python train.py --num_hidden_layers=9 --moe_layers=[0, 1, 2, 3, 4, 5, 6, 7, 8] --norm="rmsnorm" --norm_place="pre" --norm_eps=1e-05 --attn_scale=0.177 --optimizer="muon_variant" --schedule="wsd"
Below are experts of layer 5 (counted from 0) of a mixture-of-experts language model. Rows are named router (the router's row for the expert), gate (a neuron's input weights, with its number), up (a neuron's input weights, with its number) and show model dimensions 0-127. Each number is 500 + 25 x the weight over its row's rms, rounded and kept within 0 to 999. Numbers have three digits each.
After each expert's rows: a language model's description of what the expert responds to. This comes from a sample of Wikipedia text that the model never trained on.

# expert 41
router:510518434477527505493483550522495517489517538449501520468520520488475472503477486464500532508527526509473539504513512480468476580510483492483544506507477470535487518458490509495518510505498525534480509521535503512487487468527490487473501526510491459461529513450498494531493449537494503486494480477517456466506516520507469476521472487501483504528460496525472524484492456517451474514499
gate2:474536491495493490453507490472465527502503534515528553484550508503501481500515487505492470488480513437475548504526545549511497456495480501492534479461511484493514485509506533477513507470505496514501521464517504540536483463492526498552532506534489513549505493471536478528511491494488542473496517430515506498524456524544504511494478479499503499484478461487511561522511486508509492480478
up2:495521493453493536532507486523538549520508521521497486499492517524453484486471485494529517471532519513501497451485471478512473491497506493451468488473513567522496530529499520520505515532497536517527460474465558462471533502484469550536526510479513504515503466490507486478538516492512508518510574501491501475508484515513493537520505521508481501477462547503489534478512457482492513486478
Description: Opening pieces of common Latin-derived English words after to, the, of: comp, imp, rep, exp, as in compensation, despatch, emissions.

# expert 54
router:529515512509481475469465532500498506499513500504483499487490516472481473490433490472502524502480544492510499469514493472480508544450501444518509501507454487548505518515495543486504538491511524545521538523517551505495505468482499485449489546541498495456511523441486521513500462556510509463520481504516479528527505505477462476504494482475494495529517511521505497490531541492478465482538
gate2:473456503484522542523539486463481420485485511510542515501518537500503490513549536565496470499503509471481494540475482486482472509517537502482512527515513528501505486519507480521519507437526480501516514515488511451509480494493513496483529489534495517493505531482492504519498538509447511510475498462476464529478583528502493471497489501510506526516511485506468494501546465496503491494541
up2:483517433510540480531482497493494550498475508572507491512554542493528455490465498528497505503524512500479448481495495503480497491494522527488493475505471506463471483468528453529553506491529480490549549495512529457535500495486472494498507501471462523473512475497495493524539496494495484498486521481513503474523469509483491538490511466486528493532482509518502522497518451527512473448498
Description: Opening letters or consonant clusters of common words in running prose, such as h in hazards, f, fl, br, tr.

# expert 29
router:498509481500472514469506483496528498460527499468495487514514498502463484523495536486516463517484541473539490528523468478512483544533513542490472505523499487495528508553509504472510501534538476440523465482460528476489499496514510526514518541508523497487514534496517495529502496497502502459483448503545454540521498479505493461470470478476520466503454484539530511514538566517507478477490
gate1:477479451494466463465557506493500463451524474504486505556525496490495473500469543519475468538498533522484471471474462517511514501521501484517460486536527498461531474502511498518511496472521524481516512530509499513515505487490517535489495490507485508477466477471500520499471506511569494552469466478519482517511526486509474516519486508523576526505496499468527530506507495485481537458475
up1:502515504514499497478508511498514501533524514521504470533511515456440541503547522542501485470505500533539510525511515508489454514506456527444485531487556508450476478471531473533524507519473484476507472518517480468516496484539454517509473480524487477490509484502487514490496526463474508499486485563466505517510482530500573494517486481497474512453553518497487521505490465506504498503509
Description: Lone consonant pieces like l, w, j, v inside words or names, right after st or t: Transatlantyk, Istvám, Azerbaijani, uplifted.

# expert 21
router:536515479470496496519497467484515527538519461512458502499518471537493504489530477485516486498456526510519448511465484527527494471506513470499468509502534447503494491521548497505508530467501524503502504482526490490488490507493508466458504472545524534540482524473454497506467449501509507520528538466484486488474505528475528437538501482500537503483510499525472487489554488490521550464477
gate3:476449502505471504518492552483518459523494502435486467511501520473495545500447522501513507517476453500448492514543467466488491536489522472488499504516462552502483529500513473512512491495506485510500476507510476548496506513487516489528499545514468489469490499565531476477492479500462455478481461523544515487464510552492487511507480506500503523488509516504476476511456486518490489489551
up3:512560547514473474499502471502543478519456489521498471485513477511550494506529482494513453496477486470552477479490501475472507529533498469476521531463462463521492520477464521505462492506520491453498534523543508500524495504525534500488489491511498531494535483496495506558538472504583516514467516461512529513491481487479470488517531512495503490520505479522505476505526515484525491479477
Description: Word-final pieces and plural endings of technical nouns in science and medicine, such as -ation, -ing, -ium, conditions, signals, cells.

# expert 36
router:463509518480467473501485465501533540517559459543526504524508512472498517495484513510563472472490485519516496519536544484468465523509482527452527492526505447494458516537517520523465485532504468485513505479495510514491476477500542499512524529473461533498499534505504549506472510475483484481453466482510507519494465477478460497471494457461474473488520487503512502480522527503516509524513
gate2:513535480515490490519518496494520515478502515495524479533490514515510531537475520461500508517504508515499494514518510526536487490470545499496525538519524484514495453489501490502477471543471525491478509471517508509497505521473526445532488469558479492474509499480457513561467490456487498473448539468498521551473503465483498492537474470452458490484464454477473518493457488472496496464486
up2:502516493461472519473488460500497492515523511454523503475530471464491482473531548476510505519447509538474477523530536457556487459531489479530488488538476539487531508495544465522515524477500491488510509497510485494469473475517478483492463552504488509490471502508482498413485465526496515509540490542502468500473509478507471539508473476505522495512508521508486506491467497469491473515485
Description: Inner pieces of Slavic, Polish, Czech and Cyrillic place and person names, such as -ow- in Katowice, -kov, -ski, č.

# expert 51
router:498494478492490485501475480480480487500524461477459494512483506512486494532481508441539525475471456536545457530469466478466499482468503481503503533518457536474521485537504491493499535475487518516486497520506514498517510511529480496498500480535503476516552484509486485499517506519534521505502522521463560495469488537449539477527495523520507469472531514471469505492517469521571540493528
gate0:553508461493525477479438503499495549531475479508501482487470519533530493465513464491533526502502533525505457464481527474485511522449537500519491505480508522487470497505470532493526501516503486566486492484505501521492487504447519510476524521506530498494439550499497455517489512508529480532492535497560498485512522488524538514500518509466541503498475499501492503507509544477530506542497
up0:523516532503466476500474512485451505503508481494493491498483540488463479481529507494505489484493454485461506519461522507482519510545475506491459509528541512538498502511491538508503488493526548460511477498535542517487505515513488525495519493489525524487517484492496507495523484541557551549517499511457508461482471470496537477502500514522474452525540478505482422473495478530491522447494
Description: Function words and adjectives in species descriptions, such as species of, marine, found in, endemic, tropical, plus Type strain list labels.

# expert 19
router:450521516489513491464504542507540479556497508512532443548523565461494514490528509490477477518508517499465524485492545513486517509506515497474493516502512528493504529499508501535495489468483484536522493473528504526506517487522558477506506454483490515550446497457482515495516461491518465479485503464541476518495504526495495509522476528477488472479545487474540525479499521493515483549494
gate0:490512489514490509469519501504534481503518504512516472527514471456437538506518496492480503473522505490511477528503452508487497488489468529497464487515542484504476475511498514482537499458500539476497494497563530476493514521548483533456499510497540536519492507508512477539519486475449523526531522509514522498520537465493508463499491504479504506532531532502525504522528599504476498499460
up0:537515497554534495491467526479515494493521521481509434492464487448441519503471528505513557482487490474520530468516483491547487533478451498522494504521465489465477492458491509529523510533468519533465553519505502511518518489515552529466494472528478492452514494499504498492477505480504501488532529499539486506526453532508472496497471541519503522493482489498486506514519486472504530514506
Description: Byte pieces of Greek, Cyrillic, Thai, Chinese, Japanese and Korean text, usually inside titles or names given in native script.

# expert 0
router:471507487486499490495525530531526482517479511521506496485521553473465475518455512514504497470540539495513518497484513492533492511469514507495505486518509515483498497478458451475458464563486469529494548510510485505524518514530526485485499453540502528499486486520513477500495536531501521504510453544541493468506517500469470457473447523491461488534525524506491539491449529489519492492452
gate0:485476540565504489476485475494486478493523521448516524523481481481509492532470469511519494510477506529523504522511539501501468520510499493508527492515484519507520509476479541542475506476503517508490444492507525523473504519504519552483467500475531479504456499467517507512485472541515474526464472568523549453529483464497508491560528491500515492508471491489460508486498530499515498566501
up0:494479520491520485495540480477487490501489513464518547506519505505486489518513500496517510526494533461518516452466533486540480511491511456490537518458474500521519527496454493518545548492492482502498514509539522531436493545460455481511492524492483495494503464485521519498529534511509472516492520519522478511576491507511508475522513488491530553511520466491474505507443492522491552459497
Description: First capital letter or word piece at the start of a line, heading, list item or table cell, as in ==R, - No., (US).

# expert 45
router:527485482555500524535506497486478491457504483490455515542515541506487474511501512470515521540462447507521488539475454490501505474455515468501487497542474491466518491507514483519522488471514491494498500522489517468465514487525530489509520473502505453484525451501472536511504515523491502499473512503461543496472527546509524516544484528507480458482503513489449490534508520547525516537545
gate2:471456494502504494452493494486491493500489502501537533460505509504492506515481466501491537486495512467515495498432455494520468513520505533491476443438489497528501494561460519530466505459482500491513492447480493535479498505490513488498533510522433505474493506501476528463517511479448483529496516540492501509499479532485475517489502464519478509470443520455542490486506497488497499507468
up2:554487486496514482502521507476520514502467509510488470484487461531454508480469517513527483495500507519502489470534498497481450522504470495490536530487477519508535480507485442476543531521480493498470468511481472520489463471475491461513490551473458503524521509485503461493486466486523472514464543474488515506488542504461506488485513518474442469543456485497478496502445503538491544504524
Description: Prepositions, mainly in, of, on, at, from, introducing places or contexts, and colons after taxonomy ranks like Order: and Infraorder:.

# expert 43
router:490477506538533529529514539483509492498444484505471501496487496529521503533518537478501492505516446505500491535509526474495529458490491472481477539507501546502486516482507455481541496553506508503461519514511510508503506530526568461528503503484462450525515494506477535545526492513496478509462486509503479484482540537503569516497490473521473517559489522518501490516499524522504495539492
gate1:478464469498503530519519547513514519473502486484482506489518520478455537485481437551494474480486518501500538481489476495522502493504516536477513507515530495506552532548475522510529494497511474439480511473482502525526503529509483510531513503513505524509473463502531477461492522491387518491508505507507493527530499496491504430484469505491453503507511485508520502484519493513504467502495
up1:508525545503500511489503488519480509514481459473481511469502519513493540465540501487492484490508415510492500482507504442489549521463513482542514522486504526443519537469461490535496507517468538506520494450481499503456542513480513514504501504501502524496461459504512486499485512505451539495475485495469532497554521514499488504453516522525470523467523492475520496475500466475464501489517
Description: Capitalized In or On starting sentences or paragraphs before dates or seasons, plus -in in compounds like tongue-in-cheek.

# expert 57
router:477528508541532505517516535478541478496481463498534501524505512523546483487498490484512495484505437514513528502516451509519564504488490480499461463523455503497533489483552479516521491547478492438511509509498480514484482465494483516502454450457512467453476529527524477505530517522516506472471532522454528514496521512486489532492543504492466467477514500493526499487478498507503520494498
gate2:536492494490506554463467511536513492486517548469510502478518509490492489474498488490533447496479501473483524532516491456513523471491498513478509506519471502525469514515473518475476508480496493527481493545514474502528493464535507486533522481556465490501472495474470523564523488490508493538520463497497533503447517519531458466504465514488516454521488532464481455469495549513514524476508
up2:514532470510485505518495489542496488481491537473484471490470517579492501482504491538488486488502497446475486511459500483485505506512504532502505489515495520546484492495501518474527461510528510488514533522508479513470467517501501505536564515539514470525547502498458487459518525527472550514504467500553485489532492485515533468523509484520493491501558460479504556525477476518489501523537
Description: Prepositions in biographies after moving, signing or leading, such as moved to, at the University of, led by, to continue.

# expert 47
router:481471496495493506491532504494489535517464512516513457487479457470502531520511485527507563471507482486500489492493475508521523476518528539465505519483537472523465482485493508509482465463477451442485489491486547501502506524505464500477539500532498529469516467523518508499541532454502488483481502555513455455486497476482492486459544486481503541522473504522533481456501526539488514497482
gate2:511541502537524481517497478490508504459502526491494465492526473505537487533480533467505501465505512482533503495485553462530504494526523488516496471487557531522520473500528504502512529497558470465491457492486512471476533509510490533507515526512510509531507448480517539540506513483494513505474564468456477525507477520488470525517532517497479498460520515481478473516474445498501477448505
up2:524505476527488487523455495486492471503504504508500492504496496463500480489505525476520462529550511535515476484517509530528553520474516530466511488484512480484497488462490502515513547486508543491499507513496507552502483516527477455447484489504485503469485523500540510493475519455548490484490477487555482517473549468515474504433522465511490539510469533494438472477532501495505534521487
Description: Opening letters or syllables of English and Irish surnames, especially before ley, ey, son: Cooley, Dooley, O'Higgins, McCarthy.

# expert 56
router:470551497496520481478531518525539482537540488498527476525480546485491542519504528499475466501512533517488530466511532471475532522502493461463484481529531541465520519505492506496515482492523517486508495497544479534452504486519519497531491511488510454566437514507497547506521478497522460501457530496537464519538498478495509532502534494506501503476491513473540514498479510487471502492472
gate0:532490472485488528501503497466501524495475501497512538481478482450496486530497500525523542511537539512492471534530514519502513504476515529506514495546489515506563514473497454444532493489512517454502496510484485530524442528490527499479526561532499527463534482503530526481491496517466508528473496526519500501531522479445528512493491466532503480469485481493496519489534524516503516567488
up0:467446494461506496510541473503510479489513526499532491463511468513475502477480490510551511511499462516529525535524501474517515497506482526544555526464491512554535549535472535511512521486503515477514519522469517525494537468505500535494501521476476530503497502492498504529499485500485486502504474521481538436463548512517486487506517492491521542518491481513530519476489472495477481455569
Description: Raw byte pieces of Thai, Chinese, Cyrillic, Khmer and Vietnamese characters inside names, usually given in parentheses.

# expert 50
router:487521505478528479515522478472484480518536530455488500539476492524458452483497476464511507481462540509519472502466506486509480467472534519493539533526525511513457506491488464488473477435490474476471509493494450497515495530506482470504487479531533517531531498513494477502447528483510523523529515473471529495462461517458503497517497492533550476468525535501478492477480489496540524521498
gate2:547489494501517515505510505508472533453525485463519488489465519489474495523498528521511496497531487451495530512519475512491533452479468488483511483504521497493515483502466471543520519491456521560535505474519516475509475555454500497514511478512487480473544533540546514505448519501497492449522504481518497519510529469491472537492480498550475523467530510509466503466491499523467469518464
up2:505508484532511459527521473515462455540532480479542512492509544484487504466510549479491507476516459549500501505493483530533501508494466492540497514511525453521494477495508500530510500515456498510492511471492521536479467506486507507472520491516543516500535498508461529488531497535478517542498495508555542537471491507495537523485475494498511528558527517458532551525527467503507472486484
Description: Word-ending pieces and labels in scientific infoboxes and census tables, such as Molar mass, Human, Molecular function, Total votes, average.

# expert 13
router:464463532494471484498503498528505517471473472507502493468505482489490517516529487499441543479555495519493533479508482474465476497491490489535530445481470503516508482473481502521518493503536511537469493522500494473458516494487528504518508544506488471499484470481474519479484488521480517559503565495540437440521516514533491481488485505500500458495460476503521508504497458530458479510514
gate0:511486480460533488538465468466485480480519521459479460510499487486487471476505474495487509520548487504528487512542551517471480530515496503500476449497494480514452464555500495497502473492526495522508438505510478492548529442472497495501484490493529495463536487536508511556489486548484524455517518512520492492503515502528475495522454516475481465518510498500491504502490486548474493532480
up0:511473500502512474533482471500487495516522504499497502503500490463500461546496506483498510495512545504473500458453500456568496498519507508497523511511453514523505523532482521492440466520540480523462505495471523450523507530466467500471483440542527508537464475524491488493507501514496520528526501505525496502550523507519521500505530444466532491525488519544483489508471517464492481474531
Description: Opening pieces of longer words after a space, comma or and, such as ar in arranger, compos, par, stat, often in music credits.